config.yaml
d_model: 256
d_shared_expert: 0
normalize_top_k: true
n_groups: 8
groups_per_token: 2
norm_eps: 1e-06
optimizer: "soap_variant"
beta1: 0.95
batch_tokens: 65536
seq_len: 1024
Below are experts of layer 5 (counted from 0) of a mixture-of-experts language model. Rows are named router (the router's row for the expert), down (a neuron's output weights, with its number) and show model dimensions 64-127. Each number is 128 + 32 x the weight over its row's rms, rounded and kept within 0 to 255. Numbers have three digits each.
Before each expert's rows: "comes before" lists some tokens at least twice as common just after its tokens as in all text. This comes from a sample of Wikipedia text that the model never trained on. Tokens count by the router's weight.

# expert 9
comes before: " ", "\n", " 0", " 1", " 3", " 2"
router:128163088084184186129240108081104150106142130159158154102095164167140139134107212087186109129092148110154122072154149148093149136129151103181099095131109124117159135183123077115118153165119192
down5:145075117129173088122122137084107199162112117145113160140161097155183154146080167128102117076080127113127178118199086082122154170150152093149101091113110115149170100154118121088136082120172100
down6:118139136130100094164176098094084145120177153149181153123061087112153147121099155150082165129106109109155149173136079154109089085101183167067143111128094092116106150140093166148157106161114153
down7:095149142131178086118189099174147092124122152120109079143124124124147132111191100161136102092121190180100152171098172149122135128119162162102148142170138141111132132099120151095157168147133073
down8:151127190127112114175092132121128144119103102144143118129147181120141146145133167113103072163083105098154089150081113075102127096099101128160110118063067103106118116155113122134106093140110146
down9:137156086108136131098099117122132173195166095171109173130085135080155126103192179124102126112154159127120097093133108155108083145116142085124061212067127126130126108113110127139118132110069088
down10:139196158120105084104135109121166153074090061142151165105136157146107085171102106119104094092120068112084146074118139143092128149109134140092142138061135076105120092156135104194141091178155176
down11:214136130148081144101164111090139192076112117151122093118128086053153103141132131146084170116123120133100111130124117099098155132130157113115108099134111171144146133160125104175108093143110124
down12:139154121050136138123068099169109121140143147173145134096124139121169158146152120141115097122178106177144122138122255099137101197082105128188182070096079073132153193101113104129151075109074105
down13:123144126106101133148057111167168143140115149142094094071146117179143166109154144117126124109080119123079142113139106097131073149161132159078158125115086146078209127106122157150123101125069135
down14:145090119103141122183120174173162146120136161115169128156121120102118182074103119106085152110159128125132077123110085118163154117079175167138076153074093148064144085119142184118068180153102115
down15:153055117100094137152183088080114107158129115163120144186128137160072101062136150190159134150148116158118076108116105113116191146073089153096094158146136123129113142164142235110115084113148162

# expert 113
comes before: "|", "-", "The", "\n", "==", "In"
router:096148107105163133059130102112146113129110114117124120061133116119144191088136195167133159205130129065079124109111152119142157186130118141147138200188120101138124115176101137123126139118120184
down0:085173114157127108200125127144125115062139123119105122120110161117088119185124157145156074109096083144075110056115133110156123181118086156122190179126122113091126102075076111159157118122104159
down1:172107156134168130125097165124091124107125143107189168073162100070122176119111146183100125125175152114122044138150120098081141115074203070065133137139176106142148117123087090092116149151122138
down2:166205169123095159090053125129114133155133127065164158125152169150131102179125147188094171168071125175144084147170053156162132131146111125090136079160127156130202096094161172125105054121104150
down3:171106156106105091101154109119150118150163146128160104081106167164106171112131132189185098177150095091106108177099171135145138102151111163149100120051128091189090120135132145073157123156143151
down4:178127151135143231134184116118093097077159149111095115087137125148114168120111199107147124143095173141159155206121078124109130168110127101111163061134176166160135084122128111106099101175129116
down5:131166099108099206123112118161141149197108148103131174127122175130117124112149111150140114125137085169120109120089150121129147131140071141115154194065147174179118131124147147143149131159129131
down6:124083135175125130099042095110106167134156143196099121139138159111107157132140127099160161155140095134130128048089039149121128174110141103126118166110129143156178091119124130075118158098113146
down7:149123124152106110166084101150164099146118122151146090161147182157134123164089090153179105158147126051156107092147127168149167128136172116134128133113101107138164113152132167166117075111125141
down8:145150142194133138132139176176131185111132094156167164174114133145123057127126099117133127146137135130160131204141093153139156096109163142139076073145165129113143118138126092087069163117129109
down9:191137092090098167089177176092096173114136129116123139096132090149110167102135155084124146105104127128133115171109088117069167159126168113100157178156152119148150180182082131129155134134070167
down10:114094125144157112183144091150141041112061091103144152118136108122122128111091096063132045139153115128086163119117100139138160117113174105149133185128138121151116174130138103109105141085106154

# expert 73
comes before: " |", "\n", ":", " ==", "==", ")"
router:150114097138248165123157098085145113133100117128152063145104117119166189084148152152138108130110107063159162120095091151094156169131100136133156219122110127143101196148161078106119147158088177
down0:086133182173162077076146095097143135134149096153106125112153094175170138100093077160125154188128134099086140059143146130084148110100145151128101092141155137078120058115126122181143132165090089
down1:227149150140100140192077126107148135139111100119061124103138096163141190150076133132123159085139133170192116111133104135112135123167105073141143111103160130121126180144145086090171123141113069
down2:124089135091078098103137139131137142119113178060130137118104133083119101128169141129089118194103166117137132100120131144118093151102153128156151108188109099102167115152106129101121124126144104
down3:146117112116151121184129130162126111069136152120111137087118124122134160116156170126146125114097140118111118148121131179114086145087087100132133125152130104142107122138120142144136147120143125
down4:169163171141123164079157114079124110140098087141137178132164101149177118089119139167132079117104122097161121178144122184104092141094146171165102139173173177162143072203102085111133133116114144
down5:116101149101150107097126153124127215114077120092124122173106107127122131102188103098120106102114114110146175084179117082149134144162124147120097128057137147140094112135132170099136172137114114
down6:116181185094084115142142152144109112103122172131090132067099137111100059130133132125156130082142113151080137107149133183085122164125152096122122056148115129128194131128134114115164116140119164
down7:094172167144090132108103125145169102109151109109146156106120182171162174120150046150129145094147110082124161153091188120147107110141100144099085111096069091104142102126034139115149133134157050
down8:149106137097157158187155044134132142130171135183135117083098127140153095130115139134104116101126166126063192099063118131120129147160186142137061095157150145095126100182159110159130092164141183
down9:090177132142197099147118118172158143132131197125077126166157119134085136108164094149133106109114142135161101168100110196083115099115170138143137097142035177157124120076143214130122197136141101
down10:148132162152117101155171113105155120138167128107161138152166139105121108074124165124118117141164146168153115128089147172129150155123119087098147154106146137124107109088140121184136080122120175

# expert 18
comes before: " |", "′", "5", "8", "–19", "4"
router:117140094125198139069178078135139116129106107148155142156159117159133119089158161132135126171049138100118153109084163126118124121085104155178118110104052153161118117151141140107126098118064117
down0:201133134080077133120189089133080139207148097103159095162134145128111118132081186151096153133076147147131139127095158113107142064149185097101136126160111111119095093078140132103164156200142072
down1:146088125144128096168086172113043104125094123156131125155110078099191116089118178142160133165166164083143163117113174106097156104158174141179103144155198148116125057084167172156121080063152089
down2:140091177125048119134101123145113109201172151125139146146121145070151085065105082171147157178127081127187088094073086095090117095115161134125163153136165145152106123166106102129077144154114116
down3:120084106150104162140084111132160123098137141143137153124142125145106124094144160132130208146143153123146088195151109179176103144123079115131157112164143155193104150158071125087156143136237176
down4:074158140097132065105126149140191089103167120103134075160173093159063171114110116132099079148093095176150132143123126116150164177138119147112168145089170148148116085158145093102135126151129132
down5:094152087084113195081051171127098127140120139137116138100139100115089142158187140121149148080139206085146119140150125129072155122176175165177053121143158126099150091168114083164131089150116073
down6:127118146104173143131211185141075127113146152141154144179137169128076075058148157066058142094157148116060121147124095156119088113147148130152141161125072121103160110168138128149157128123182155
down7:151043098133100095134052129128137085196112104126139035117125128169186107137067108154205163143093119089136111212175066186103194095098133106129153159161092085160114197122113124105139163149137150
down8:101147139140134116150103110102098141157141115139107059108166103060160075096152150108118117149190144101193201148093134123142114143130127138126125121168209149099131226130141129089106163130104123
down9:131099178179086142107139160056133075119084130169072121071130113114080122160142112180106173098158144159075084123124150115103172097123116123070182085111067161177108104134120134139147121130100130
down10:132139165102143131066152095151039126183132161163127108107101153171093094088143162160124210156080163106092134146152116161155127132112139128160141103086117114130171138171127118100103118176156116

# expert 121
comes before: "|", "-", "\n", "The", "=", "=="
router:107128100143182203103135098102141068165100081134131107101161135134147123075125151128183127193137145093067107080150161099130144160096111115126167215085102122158128148183072103126105121110096162
down0:139170119087128156124142104196123104134102129097104162131096154142155133112142112116100083099144120137140173180150113077121125155140052110170103143103127062163104138100172109155107180062141128
down1:117104156140195170108171110048144099085104136139067124170116110174147098157169085115159162144193164108157138184094110142169149094131133118102155091184147126093085164078115140166091061130122154
down2:131117118127161157148122142135112102155094155132193135072099178093151157108127129076115123131100100185121183146148058128113166144161117100123098126124129101153129176199112176160122129099080193
down3:107109151148149107192095092085112072175096173114196167116047144106079122105100142174122111117130052144145140094113111125129165130087101104148162183106109123081128127105165123124137113145035122
down4:160199107153159115108079118091152157138064130142087130107106166140205150106149087098140103119163168113131130077190101147131101117121145140132153156154123102172126132134074048129104151093134175
down5:101157082075109187114151146102133164077129164083098131129132138168081175111151113106118194087076145128170144092169143163106126126111121130067126095119135166079165153133186148072136121137094173
down6:176132075144055099128151035151171107062185046140080154149137130107138066180153133106098098141152067126101175112085095111098108109128118162115105144078115106145123099163157145128114153098109120
down7:181094120088161126149128133129115104093125130127135061121115132097109120116105163109099117156148136095151111159111125186126137133199174130113153120157095152080083114149097121098164133096110054
down8:096163194117066176094194177138107144142106166099139130120147160115094148077139164118175166132127141150111143173102177146125123187126105146128095104133127096063133116123130107137148204101117106
down9:137126112160121108081073129150169103110126077072138163143201176150119144126125091175062222126128151140139132106108107113139135096140141077075157107121166120152174152126095165133123134127131155
down10:155166076115184165144155123150130163114165177158115116180143123114120152199160081237149114109153146163137133099115093127206167113082118142135119183114114176104136110105116072105091109131096132

# expert 25
comes before: " |", ";", "5", "1", "2", "4"
router:093089070098203124081170111112072134090091123177197150140134133180178165136123124145115104139108128144125172102079150098146135131149135124135177155103090152153113141114105103132102161107085100
down0:101154102097131126106135060145171088084162152151125128092125070155106147113100137096120163118144148111128142072156108104105159120152116145110208150121145135150134161110171078190095077106080171
down1:172127086201159155125135095210124104147081141171115176088121142126140139070096164153120146156137125166135147148130124182144157093173103082129079084138122116164105128061118128126139228083167155
down2:110143078115137123119151129176117127157150095167098122111109077166083135119085132152118142109135126146143171164077160108170171129124137170128128206104119133126130164121145112180116117153169097
down3:127153146123126131167113113110133154151190157149130129132100106128099109107141140123102020104165094142139121097085168101116109163098070093118168095131040123157118105101101170124173139080105176
down4:154072120131104163149130129122153142131128150120120145086127089133070160094103123164134140115111107122131146136189119158102085202106104126176099155152052115113089133152129091190103122120154155
down5:119116137131059159136108107127132165129146107130148097140112130083216121132157175142102110141078101105133136138078135157151090139145083129109124106162113120142153080135123097108124143113131083
down6:160092132117118117091123082114075103115084140204119090170136083191203150149169110100149076083109144164111130081123094105101093110157124113155083080119108124153092156210185141122131163136040125
down7:168124097119105106134101134098068067120161095127081143127113164143198118090098130109099166091100153111118187162055099151037166107155164177146129132193098148076134101137075157136115090197088114
down8:128087151162121153068131151136116154156201164165066164152139196151111148190150222099133124099134106178123147113139131071094110090168138093151114132163195128114145210076124128214126114122129069
down9:120107206107123173115091093128097104102101089096160154144104133147139132081153137070147136176153127161109103171201109146089078126090163156152133188215123176072124120109139135120106153125103052
down10:075142156186193164055112096125052225112108137109124149132163128151142105126175131160078135185124085112123106104067155105204133063136132163134153056126155099102123102111144106096167125160089112

# expert 120
comes before: "|", "-", "\n", "The", "==", "In"
router:092150105134175156055127124116129126140107106140122091099137146148148169089116181154147145183127118064092088095095151086131166154117114168135103152135121128162139131173075087112124117131115190
down0:116101169137100124219113117098057102114185152066110152165038141072136161200159035173095118155094103107068113097141133101166183182112132108092124190090116148069105129106189143095140120091114122
down1:194082100071129188152102176121180144099091104122153118091128151166116136197072134188144110145115147130090205173125153081088086124083168094125138137114121137151195203071185128118145104127146147
down2:159145062153075098130103117103119167148083101107159203117112125077128108171040120092179141113106136115148090097154145068137128089152114089112124124086123132137129153105150116132136170139138116
down3:154190130118145146141129147101109101113162104149161118120114094165126161134109151167068141134115122092169102055093031138096134149163114097092131118087144119130124195157159126127136108121081144
down4:111131103119114096078109154117125137087175104125172101123143050126144197147101143205149168142085139124148126121165162091131091154119090067142109124117116125150100113109109202158189116118164124
down5:126115086102176086091080125118138108124101096125170152103128097069118203116122126104163117159143134105105097088130117100169095167071160104117112206108170086129143129065103159103086137136129148
down6:107176172133136066132088160052142154144126125135133090056170106084116110145104203119174119198117112157130164102098113108213122137122138151149084132137122160100149107159131157162145150129138180
down7:112137060075155152156147152091162156166164152128104129116091101131098097164127152141110115089163067136137170112132074158113128124148071156188141130177109172100091117100114165165176106100068105
down8:083148110136159108120116171176115087079115137098171108077122106109101121139155092129113130074121130128121166139104097123127197145110149129156144134125137105111124154177151161151087138179077132
down9:102129132142135136141126082143066126085177082101110119085134098182089108139185196094143085147093105114154155160093145144148165131102153146139113090086158133134150135135173144165130139178106161
down10:113156120190129184150137102086081116074170092204140127091044146128165128213169125173050183167126128142103098110159153125095129120094178142145169112196124139074152145153145158119103089133089095

# expert 30
comes before: " |", "′", "–19", "5", "–18", "–200"
router:120125093113199161079161087108135124141102120156126132132156076155109108099136178114142125186048142104126120126111172107128107130123088173154159103101057147143094105163159132080116111117086142
down0:140110154170080099147166091133127159162163128120091130165161063176136046110113114147159163104074112138124136117071141127131113148125129155131137146205156180131088073126126149116168118074096140
down1:076184181129132085181096177128100146128143106081137058145129094133147136151198098125145049202151161124116156124126134167148124132119070137092131124153135114138140078117060145131087135087098085
down2:132114099137129135120143214070149066065145149167152131142128159137147156162097086125130109140051107105155068120115156122157157147120140103084151220170128146158148114162118117155097100159101117
down3:089172128138105121176141113092086056107158138088117145171091112132121095054098124085175119072112172185117123155185153143092177144135131115150162176182109139095116102156109170098096088126073106
down4:073086169161161187096172104125134136106162123109115105117104146151142127150085114110190118124058101152087149133111139135142092133147161121115137118072123092113128151159116156108098119129144100
down5:146144147161172138176113110160102134099095069052145093088072155155113158153139079092173141138162126129178133145095074127114131130180086093143138087161133161071178099143165152117168132144119118
down6:146104142081092151128147134144125136095116113093106129136159131111124108127131111123159137144084173135160112109117160133139147120095180130128107153139161159197113153167098228066161150120192140
down7:202138163095141082123150106084088152131131132144173122103072136194095188078172164083169162189153142076185118111150130138066164180153140169139170134121109146132126129141148073098139125139098096
down8:137085101152106090116157150104076156079131099119094172135089199164087080149161129104136145144137222155078144137141094091092172109081152105118138086162114183142115126085128171171134168148152115
down9:187116111087146128103099151193133127117101146085160125189138133140130098131157111107158169069115135069098172087187148150071148072143153156074132138090077127135143129085095100133134165133068120
down10:077088112076149105068215175133135126134148112116104131060116089142097133117166160193088140137167108148161130098139160116139135163098091124146139163103133166173156150096122109174063111132130174

# expert 13
comes before: " ", "\n", " 0", " 1", " 3", " 2"
router:140138076135195146147188144046132157123114117151190134095111143166103164124110196112184105127102160066126118119135114145102174148153169098185110139120101169140196159182098045084118163131142155
down5:104169166095088168182105131186127143081178166129140123080067122171131181114152138146119080140151214139135138077098102116149125118134141196096081153149030152145124166124138082106151085108158142
down6:151104136159136107140152139167119200128111100091156105097145099119087140138118152122155140137128148164154139140106168124074089123091130108121129074146150159197126138163150171069105195133132130
down7:125119155103113121158116130114089085195097116164161123148081148173150131120130102096124133062086130170085110064168117137119088098124094068160084162114133149097163117055152191125123085139161112
down8:157127116146169132137199152154153114163174169131158144145140148083122144139083116221095093140092153099100074131135070162129099136144178120127193123172190147145152117101169103096167087158165132
down9:119061049181156117156176114176106135124145051191138152106154148148146179099101112118185122133141116129162149131059141124155183184184137173144084063116166074131149143126132129067123097106131156
down10:113074139173120131111077164100099213162133087141135192132184154109156083105093141080187143106124153027084166123118158136172145092117147106149100138127169127140094090135098126161103103118114135
down11:140103090100137155116160093130073155130140149134077115140157152134137174095115144131134119136138101044122109127111129123147181140129145182078076169164080177121148122144111116101054092124147088
down12:126106080092147129153164107158147181130123131164134148124138105048169183107183130196082109108106171137128199135104146122101147168132081042154161132137173144126079151100101160114150116139094127
down13:159111122183121112099135146155124104126141177104147115104185168143186148117149122124137180102165150174110132150094131168172108188152058125135103159124142116152106125126156119112090146097097145
down14:150138110144118087100054127108125106136054109095111103127207138090086169142167124132112196126163126098113104121190126089093116092108066128106119136127164118198130133124138134162138125161103200
down15:035119129113131139149131114112151110141147158153085171126127165107129141132110130166148126123104118137128101143146124129096189136114130165135129176127094103114100074167164162099138083070147162

# expert 99
comes before: " the", " he", " it", " was", " and", " a"
router:155101116126128139074220127064098107103065124136157158102089122141118142100152164113162099159084132156141076131143125095104181212110145109161112156128089145142120102169140095146144172125062181
down0:044153191100123126107143127134102134075109167141128096063141083091121115108149122183081140123103114148141001149137143078088126144118212138111091099118099143120124115092092104094126111108129118
down1:130110116122121125149064118109114097102070103110143102083100105120110145115094144071137149143114142202137220053099156113117113126153121120175167146133151109146117167137099128149128134063060143
down2:131150128070173073101170159121117133078081164152129106091159130108175082147166083111113132171141114104145083147142182151134144170144217126139139105153096078124160143101074161106092100167125189
down3:101159148166090170125128132094144111116142055122106113140138158178100119156126128117160120081165112146125167117110081142089182094063143153080139145091067138115174159100126119129044167152151095
down4:093141108142159125090101196145111057109144137128123079118132109135150135146149151120150141144147106109094095123170108134127121083166140141131144159154106061096099099127095189089168070172135174
down5:119124098125165174097145105132112139146099093106174167127101102087115180138109119124075146119106168185087129167133133171157086160122130089214109128080146097133105113115119181145117098184150125
down6:144118202192075109074142071136099109135117107162131179043112124099119086169143173098130105112131114128155073168101126175160175186113166132122113084119084135120135137140036132105103128133120133
down7:106176116104164078128061132102066125128126144102164142062174171080141160098089144116138139104105124173116171150121143104067156042127175127137151069186154145122148142175093163192117102091124089
down8:151129086130102144171135078159115150178131101109092150180084117124168124145121152142121123123117110123132171116150086153147099084138111136220123184103095121137121124096115139123134102067174057
down9:118080135117136112167131156116134150147128126183095152097033098178139088159132138151116141167141183144166103185085179112125155174107090150117134140174110144151149173151101149125111224157116077
down10:080148183138122176092182196114141164080205181121098165097105082131103183131163112160102121104172137119145119110088128123100152118098105130135113094111133103115093167090142114132178095097085151

# expert 4
comes before: " ", "\n", " 0", " 1", " 3", " 2"
router:099180070132187169124225099052108147117085108111139139111106169150125152135144184113205082125107149081122118134120135138100174146126163125191114135128077137143165128185117096105096195144123177
down5:146146119096112182121056160115143141085125117167140063142167126142135175134131085186082159123113127104119039140102135127097138222103103138118138114132155108082167211102152098096108062057099122
down6:077095153046112139147195151173179147128123099139117157151155101146058143127068140122099089104131155099131163142113133120086135172091070136169122113084086171109151069097068139096148146120196132
down7:132121093112141134089072115142123094144101122115116167142091121190063079111197145123120138134151133126103086211128149136129167136148030186058137119129138180128150107182135106161088121124083118
down8:142151098121107143102113126154124120176134097155098137153092145124124094128119094151119104113109101090128079082105190097134104135135129071087078094145129128122079138165120094115082141148114184
down9:112104132158147091163148136098189065160084114083153155078147112192139072178141106116120141094138108181108080090130131134108094151114109084091199102111137074127147091124150161120157085111114099
down10:138143166107105175167196110112198169156110183110130074095078172145096101102141120118211154147142159107127107153082134145170133124157132133147153114135125052073136066122096168095131153142160131
down11:114133101134126152171116136131138098134147126105167138065114082063110149135153141170096120109118159139045192124112170133140181164160112070133113115148172119148145144103109148129106188073086114
down12:105165122177090080072092091093113089099100183170111162152114085161123092072119158152145082178165138168087161136120112128154104142113150134113141128063177132194087136108116041137153138161132090
down13:106115132182102109096129085173142164127142101098105103125171094103126140116187102106129109108127101090172132146099129067103158190135080103120155115083075132098131087072104110155078097112182133
down14:142173116122164104101081142148135121111157097095141114152107176148125131107140124130163126077148142136136197179122121154059154127137064109155117147161147085092203124081110096145151150176113124
down15:170179193059086112153130149130122169088156103204072118108180181146089154127120134149110146143139091119153127090143106097142118138139166107055143162147157112128113138125113081100154122124034115

# expert 78
comes before: " |", " of", " and", "\"", ")", " =="
router:094116066157183152122183110075135125130087078159134108127137146164108132167151120090146090139113141126098162118102128145145199143121090116153082164104092132180135167123125089109136156179126147
down0:113162105108127141079066108104131142084137089123087158129111097142162098145080183092160164166140159121161134176087078061091150130037150107104135124105137146131181113100212194138187158110088097
down1:147133120100140101148128158147131139133103104105083143200131145087165170123158130211139154126123136128189138171132100106170136123136094119121177214100128086111117123184182212106081102162161132
down2:152160172170164127117095203140123098152120102146175093122122197093117117131123114124154126098080122125115099127083136173143097082120132109119179133078144146107105142155150180111152202113120152
down3:155181101116127169092085135080072119147093086139159126140109150175107071133140197143142112126084176198134183123119118124120147153172066134208090068085102100142099161152098175143123118138150139
down4:155089142159094092151190139101076132165197183200076151182186133141099085145119139117142077128191153090116116047143070117151089102121075164114131152193095157139140101119067132091172167100127128
down5:087120098101149129123085068118168170128068128098131140079119103148079143157124129113122109146078054147142113193099160104134148137169163088121072083132127121100115130084146212152118144203145120
down6:116101107149094142164167086101147124147143173116096098103179146105061172170110139137124155155108115192127151210129146134138128134117140139148117072143124128096116104135124110162156110099134129
down7:082108122182163141093093148121085099114183120131075104144175107152120098144112098194127110155104135060141115107123100087152116117089102164113100119152131147105125097128084154117138201138122123
down8:119086108126141089097130120153084165150096101122103150191110122071145181124121120198103083059055120122157175084089118119076137155161134048153121128123098138164116127204119129140074157134162115
down9:138136139127057180109083164134130092145118104156166128125126178139136064107136132111163164125185068148115131154145137162113124130083105148158150187126200112126079124109081122171133176111164140
down10:075135138089125161108132165135081140119128154088162110199164161197164154088130077116203149168085095145090115167053163097070103131114082125130136132103129108092102131153168098147157158099069085

# expert 24
comes before: " |", " by", " to", " m", " that", "°N"
router:058076086110147140119123111116164084119142107118155130084167120159145098126170123143152120143073094125129145116078153146115179158107133173223124097121122171138126142124132114100099160085082160
down0:127140134162078166160205088127157127116184106124130124116136150146084099087119151177142095164175078161162128122062081117138121116067151154084141076159180153108175148155106126110168184095127140
down1:169114125174103168089160125035107109149164057126139153152170103123147162096106142181141130108111186122097178097149066117129111049057102130106093085137149164150142112156119136133146079123180157
down2:089100101138182132139052133133120136164127172130076112158167138173156118100090121112199048133156098209187081120129113145120072110120097147160150173063131164111105114141174156155142045085154135
down3:069134145184145086117179089128133148151201140152156105090143094154132153088148092178144124096129142081194110123102167097109165186147133104116121121095090112164067106165146158114136155124084175
down4:133099127154144104166111081133131062135047166166135164126109167148090143095113132134176116137140150173123160125147139078110120162094114107128097159137112111071076080175122131112078157119158147
down5:176141104170131112111081105153143099127113126156143127187084116195142177190170140101048107126126148162134172135097153125155156163136080106085125104065104122142165164100137110150108141120171146
down6:154063086118103135159121135169159129149129150117150120173142092084162135153103150196129138145090160120105147116133114159116188175143111111128120143183142076185106107074092151089144136144148087
down7:131177112143107145154105090081112139112147122114125131137197133114143103099147089125054158120139180082132093152095127122150158134106116108133123117156097087151161134146138129155111158109182061
down8:110126110071156122107168114123144144136090114147103108090077144135106104060171098193123141160181112092079143113112131133135107138180155198158198140099076200160121115109120114157126136149108150
down9:107144111110098136081184111140159069115097104112115108103133116190147040084078149156062144152151160133123141124135073127126129126157151150123132119079133088094136155145123091086176131187105162
down10:109060111121133128154118148188090111055128136141087096139082146160141139096160069158119113138127119144176089117105126102152134174143108129125125121086095120178111109171153104117165082157084167

# expert 10
comes before: " and", " of", " in", ".", ",", " for"
router:125088102154186140128157143101146078145113088189163127065171136191163098130160148146190136160077078102118187098067148187139127148149112133162143171118134163155138195126173070131150136139101134
down0:136140129049132147098077105176117087153070093153113190117147153104075136151073139158127124157127137105122117128081151106113140061133139229137059173114064119130142140104146102179124180181168159
down1:136123134162166140141126069124075138171137065135206080103154122130158106136157143073134153168120146114142087081095143112167170159119106148096092095115154134167075112143178138083157106153109172
down2:062079144127122139174216105142075065130115126114093093152159133083133132115154109108187117122146152113104121146161103095102182147117146119122129157140148139136164109141114159100102086082109087
down3:156139169106117146105092148167114155167111124160179169131138202118137157186128156159105183126048133142173058131123125155145146107102111192141135094163108135166150124127177048099113133135127126
down4:107115115133147121077096099084153095089114168138121090144108144072049151182156127102124130142100117134204087125159135175182173110088126106090134111046178116184132123115120156092087099067108162
down5:134143166120094107102148114150103128101139168195091148098094123109127116078152095111112126136163218120067144130125168136188080179187119111099142144163071140197171155165177079120122122134112136
down6:090108096101125138102080149077142107086180164126088096091101099146098069178125089097120144186115158109132116131137144045136113117174125090117163148180136147127142127110176156153168051131076130
down7:123087105130114144178115197146137113108059111150172139137140154162206124153098122108110149103077140130137163123127138152162127104145089076160120177126165127143128128118111133084118162123067163
down8:124051133178125178132173117074106108101144076140124116160075133131101087173131093099107183112111139135126166133047130179129062131116126224125158137120155100153148160105157154176120107099118108
down9:119125120115137122142117140115102145091131146151122121160077118140140130113180159126106142105138104171090083124171110118106117131081142190095151162120117117116093107192188126133143145120106111
down10:117105126092160167119145113137125172142126131101152064134180172164126103084147141139184153123079140053105083192180120149091127209156110135149073074121094086134012102172158121138177107123120158

# expert 100
comes before: "-", "|", "\n", "S", "|---|---|---|", "The"
router:060089110122183183163191079110134046068070126165136107111115162162118068160166151049130123132091138076160139098089149144115136163157101158170121113091123167173147176150129056189121126121124121
down0:079132150119130126123092118130195162138101126121109122155086144130174108153152136071041136079162139118186204117104130185133186109115158119100092086171085123112107114115158101153169154114142151
down1:116188131149184141138167157133116111141152102170098145201127077132134138076132130149115062111159168071079139124131091149169141113069190112093121160153070092163155125106127111116107091135140143
down2:209135157121143140153140156090125154140142126109134040177142159194143095143166109139148129131126142110135140116091087148109105139158190156168144128113122102146088178097114151124129156169121117
down3:159088118101158100112152100192111074114141123112136108152125081094178126149146136141091067164108078090222157148053138175115102088126145135093150154055100133170097107140138148114122175116154125
down4:124099085143183103154071047069141145119163162125132145098091178188089036132146133158148069079188157105181209143129141157128141134146109141132115127109106121151092154168116160096123125141108125
down5:140161157142117110145143184114104096165091096126166115138120117144126144179186130111152132164115105159177147093126058153141132116113176072108137186152078081120070153140114083167148116109127125
down6:121134123151111119095188171120081159148142111091204151077106121118119074136164120056137173116142115132108130109136158137059109161148138125130083119159096138106114107151160121141052102092107060
down7:114163133121085119181138096045094162140133128097105100154069172102124086172135144161119132153116111163128100111179177116160080145089101178125107075092137128166139124151156162170145097157147112
down8:099140128135105112202085113103129122138149120163114116165120155146093131140135084144130140150175152106137037094156100153155107152161199151059141079128141162156164141128141110137122110122115139
down9:090129166134137150103094152122165128169163148132061060130095157200164097117104150121108063166142073142130121206101138130158178180140101121165079154100139133114126061125082100139142125139125149
down10:131124117111128117190167109120139143077121087044088152138127101099101091133117087163136172050092094101140148115122162123149099118130112173063151084126129110105101109075141113141132091114173121

# expert 5
comes before: " of", " and", " in", ".", ",", " for"
router:106088108157193118113157120148120098136068058199151102071114158160161084080115149142194116138090056106132133120064144166119139155141106102159158180116114179160127169133150070115144128152132156
down0:144171129066116098081126141177082109144049126140192143167169103154182127088149147123156127099107130152098096217126145090103062101119140137148141138153141144138154161079120080149135173155135105
down1:158127172150179146182096174147125115087156134141146137120148133125153123050124068100118082143092129104115121117064160150147122110143081200163161146166132133092181127086139140133091137160156118
down2:076157118153163101099123134066133099106121139088155145157122105163100123155154089152123101142071100143149162153154101137205094113093122178130139149127173136153128105076077096082108149131097081
down3:188090117061128105079153159116052135117117147094064152101136097102173132098148079157170158134098114063101140145117075116116099049155134032098073130102111170087130107113152179124140150080073096
down4:124100073109146128180108106117117125083081114096150092106201141110168110141122116104146195145124144127176144085181080123161132121146105086087158112131175098162144112146094064140134176096153128
down5:153064127085080133173105153125117099091175120081133105136117139124066119162092159126125149179124179144174111155081116123119121169158130146125128121120107100118117101166009083127100199155119091
down6:148160104102097147185101132118174133118128109123168133139116123106104153152085091123150186167090095087141152136147058080122125100093109124152100163107125150112125164112075129108121119181142102
down7:129161130157148079132176128105197121129192104062150149107115159119134092159155093125180167137111102080145149163156158164108149095071072138106102102140113148156122132142205101114107157126137095
down8:127153135186132121126161116120133184121167133131111100121154157138057157100109155168149148101085119149112115094086117148116188185138104149146104105128129157145143098148164167082157124120087097
down9:112047142062113152068159169123114149113168115121140198140149136132124115135164084122139165141139087137065077095093114137075090097127149151139148145166141147119136102125228140145144131110117107
down10:155102109099158144181196085167125154121137162139121146131132152132140119134063147126094101129153155148096108167174121120121121137137097155168092157173131183083084167149130162125092143113151164